config.yaml
n_layer: 11
d_model: 448
n_experts: 80
experts_per_token: 4
d_expert: 112
d_shared_expert: 0
activation: "squared_leaky_relu"
moe_layers: [0, 1, 2, 3, 4, 5, 6, 7, 8, 9, 10]
router_score: "sigmoid"
normalize_top_k: false
routed_scale: 1.0
balance_loss: 0.00141
balance_bias: true
init_std_router: 0.035
lr_router: 0.000942
vocab_size: 32000
norm: "rmsnorm"
norm_eps: 1e-06
tie_embeddings: false
optimizer: "soap_variant"
lr: 0.0026
beta1: 0.95
beta2: 0.95
grad_clip: 1.0
batch_tokens: 65536
seq_len: 2048
train_tokens: 425400000
steps: 6492
dataset: "wikipedia_en"
Below are experts of layer 7 (counted from 0) of a mixture-of-experts language model. Rows are named router (the router's row for the expert) and show model dimensions 112-167. Each number is 128 + 32 x the weight over its row's rms, rounded and kept within 0 to 255.
After each expert's rows: "mostly gets" lists some tokens that are sent to it at least half of the time. This comes from a sample of Wikipedia text that the model never trained on.

# expert 68
router [108 146 114 169 109 135 101 169 118 101 126 118 134 132 138 130  63 103 116 181 144  84 134 129  57 118 125 162 167 151 113 121 121 124 150 101 124 147 189 140  87 127  87 122  82 141 152 142 142 135 131 140 155 141  77 117]
mostly gets: " (0)", " vocals", " footballer", " Occupations", " TKO", " Arthropod"

# expert 7
router [101 135  90 152 119 210 126 112  71 115 133 118 153 113 182 133 167 125 139 121 171 161  96 153  92 150  96 146 128 224 159 125 108 132 164 161  76 165 131 122 136  91 150  97 158 117 152  83 124 206 147 109 108 147  90 109]
mostly gets: " took", " began", " went", " wrote", " could", " appeared"

# expert 4
router [ 54 121 123  70 204 145 119 118  81 178 118  94 141 112 168 112 158 173  92 137  85 114  69  95  88 129 158  82 115 123  76  86 145 108 143 113 118  89 142 160  37 118 119 126 121  91  79 135 117 111 146 168 111 138 111 116]
mostly gets: " July", " October", " August", " April", " December", " November"

# expert 76
router [115 140 103 102 196  80 116 180  99  96 169 158 120 117 131 115 121 156 174 125  80 112  60 152 127 105 149 199 144 122 106 102  55 131 121  87  94 115 117 155 100  93 121 118 143  68 163 146 139 120 182 148 145 106 151 116]
mostly gets: " British", " American", " European", " Russian", " French", " Democratic"

# expert 79
router [160 127 107  86 145 118 156 152  82 141  85 149 108 136 201  85 153 160 139 153 152 122  83 137  77 144 103 131 129 147 105  90 127 110 138  93 124  79 165 164 141 143 145  82 101 108 162 180 103 120 117 152 106 102 117  94]
mostly gets: " ==", " ===", "\".", ".\"", " 2025,", " ===="

# expert 61
router [103 156 114 136 105 119  92 105 123 119  60 117  59 135 171  67  78 160  85 125  82 118  81 117  95  79 143 143 176 178 120 165 101 144 197 106 132  98 161 136  98 150 125  99 101 177 158 147 121 139 139  79 115 128  84  72]
mostly gets: " sand", "uborder", " sp", " bar", " flat", " gun"

# expert 10
router [137 119 102 129 114 124 103 179 111 136 167 103 128 160 188 140 126 138 110 138 212 116 136 134 120 176 110  96 139 112  72 133 133  90 135  55 132 137 135  79  99 133  49 101 114 118 109 124 105  87 122 183  52 132 122 117]
mostly gets: " July", " November", " January", " February", " October", " April"

# expert 6
router [179  79 159 154 143  89  96 135 160 147  86 137 130 164 150  92 121 122 110  87 135 140  56 107  39 127 152 148 188 236 117 100 133 152 201 109 156 116 129 113  76  98  96 102 104 129 136 142 113 124 125 115  64 132 144 109]
mostly gets: "ensis", "ș", "ó", "ī", "י", "è"

# expert 16
router [184 157 135 126 159 107 160 109 145 178 102 109 170 138 128  94 104 157 163 147 157  97  88 118 127 194 110 117 122 160 140 131 122  95 140 118 147 111 159  95 105  71 101 138  63 151 141  99 129 108 180 112 107 174 136 128]
mostly gets: " less", " rather", " able", " too", " un", " very"

# expert 38
router [138 143 141 139 149 136 102  89 164 156 127 112 151 130 167 122  72 105 190 222 135  75 101 134 114 122 155 167 206 134 129  42 143 138 107  71 137 207 134 109 111 130 104  83 111 100 123 150 138  99 167 118  54  90 118 105]
mostly gets: ")​", " classification", " Known", "Personal", " chronology", "·"

# expert 39
router [109 131 130 118 160 167 100  53 164 124  55  85 130  52 157 128 136 121 133 112 121 116 137  63  92 138 136 154 122 168 110 100  91 116 104 134 111 148 114 133  49 129  94 145 105 124 115 137 102 155 141 136 135 154  88  94]
mostly gets: " Angeles", " York", " Chicago", " Philadelphia", " Texas", " California"

# expert 3
router [137 125 139 135 178 117 116  87 178 167  99 140  87 131 139 104  74 139 178 156 129 126 111 153 101 138 100 112 158 180 125  94  79 135 149 104  71 104 128 164 108 135 156 130  36  73 156 119 109 140 132  90 103 124 123 114]
mostly gets: " economic", " social", " health", " physical", " sexual", " environmental"

# expert 17
router [100 150  74 137 168 148 139  91 113 102  92 110 142 119 134 112 101 206 150 138 144 130 101 115  44 164  88  86 144 167 148 142  85 111 157 112 121 125 241 156 149  89 128  96 113 125 159 141  86 126 104 156  88  99 140 160]
mostly gets: " this", " these", " gave", " These", " provide", " create"

# expert 58
router [139 133 104 121 141 157 142  89 142  79  65 125  80 156 146 156 169 110 195  88 122 132  80  94 107  65 142  77 164 173 155  86  93 168 175 119 125 162 122 104 116 121 127 114  91 178 153 135 108 198  64 119  96 112  81 125]
mostly gets: " Love", " Heart", "!!", " You", " Again", ")\""

# expert 30
router [ 85 117 169 117 124 112 101 142 130 155 137 133 122  97 208 116 141 128 133 182  86  82 146  73  85  69  60 124 166 130 148  80 103 119 151 140 116 176 182 150  59 118  87 159  88 128 130 117 110 157 140 131  94 149 151  84]
mostly gets: " Germany", " Australia", " Italy", " Spain", " France", " Russia"

# expert 62
router [144 172 139 120 140 186 188 116 175 185 113 161 120 120 140 116 122 120 123  77  88 139 138 144  91 132  70 179 172 116 137  57 133 133 142  67 131 127 193 174 103  79 142  69 112 114 102 159  96 136  87 152  98 108 130  92]
mostly gets: " because", " However", " although", " but", " stating", " including"

# expert 12
router [104 123 112 153 173 133 149 136 153 124 147 135 147 131 124 139 128 128 124 115 131 157  97 131  82 103 121 166 155 191  96 121 124 129 119 145 160 174 113 180 129 119 127 174 120 106 163 134 175 138 176 187 117 147 124 101]
mostly gets: " an", " woman", " member", " householder", " Another", " another"

# expert 56
router [128 101 190 146 168 137 135 141 139  99 129 176 143 126  84 142  98  83 131 158 154  89 123 149  87 117 142 142 151 144  75  39 111 166 148 140 144 145 182 114 129 116  97 180  72  91 103 118 134 149 153 184 116 145 154 106]
mostly gets: " ==", " ===", "History", " Coordinates", " Synonyms", " ===="

# expert 37
router [121 122  75 122 103 127 184  70 180 126 104  91 150 111 124 108 150 126 141 110  82 129 122 178  70 126 140 152 160 137 181 127  75 134 151  62 145 157 178 144  68  54 125 152  11 162 127 132  78 138  81 177  46  86 163  72]
mostly gets: ".\"", "\".", ").", "\"", "\")", "\","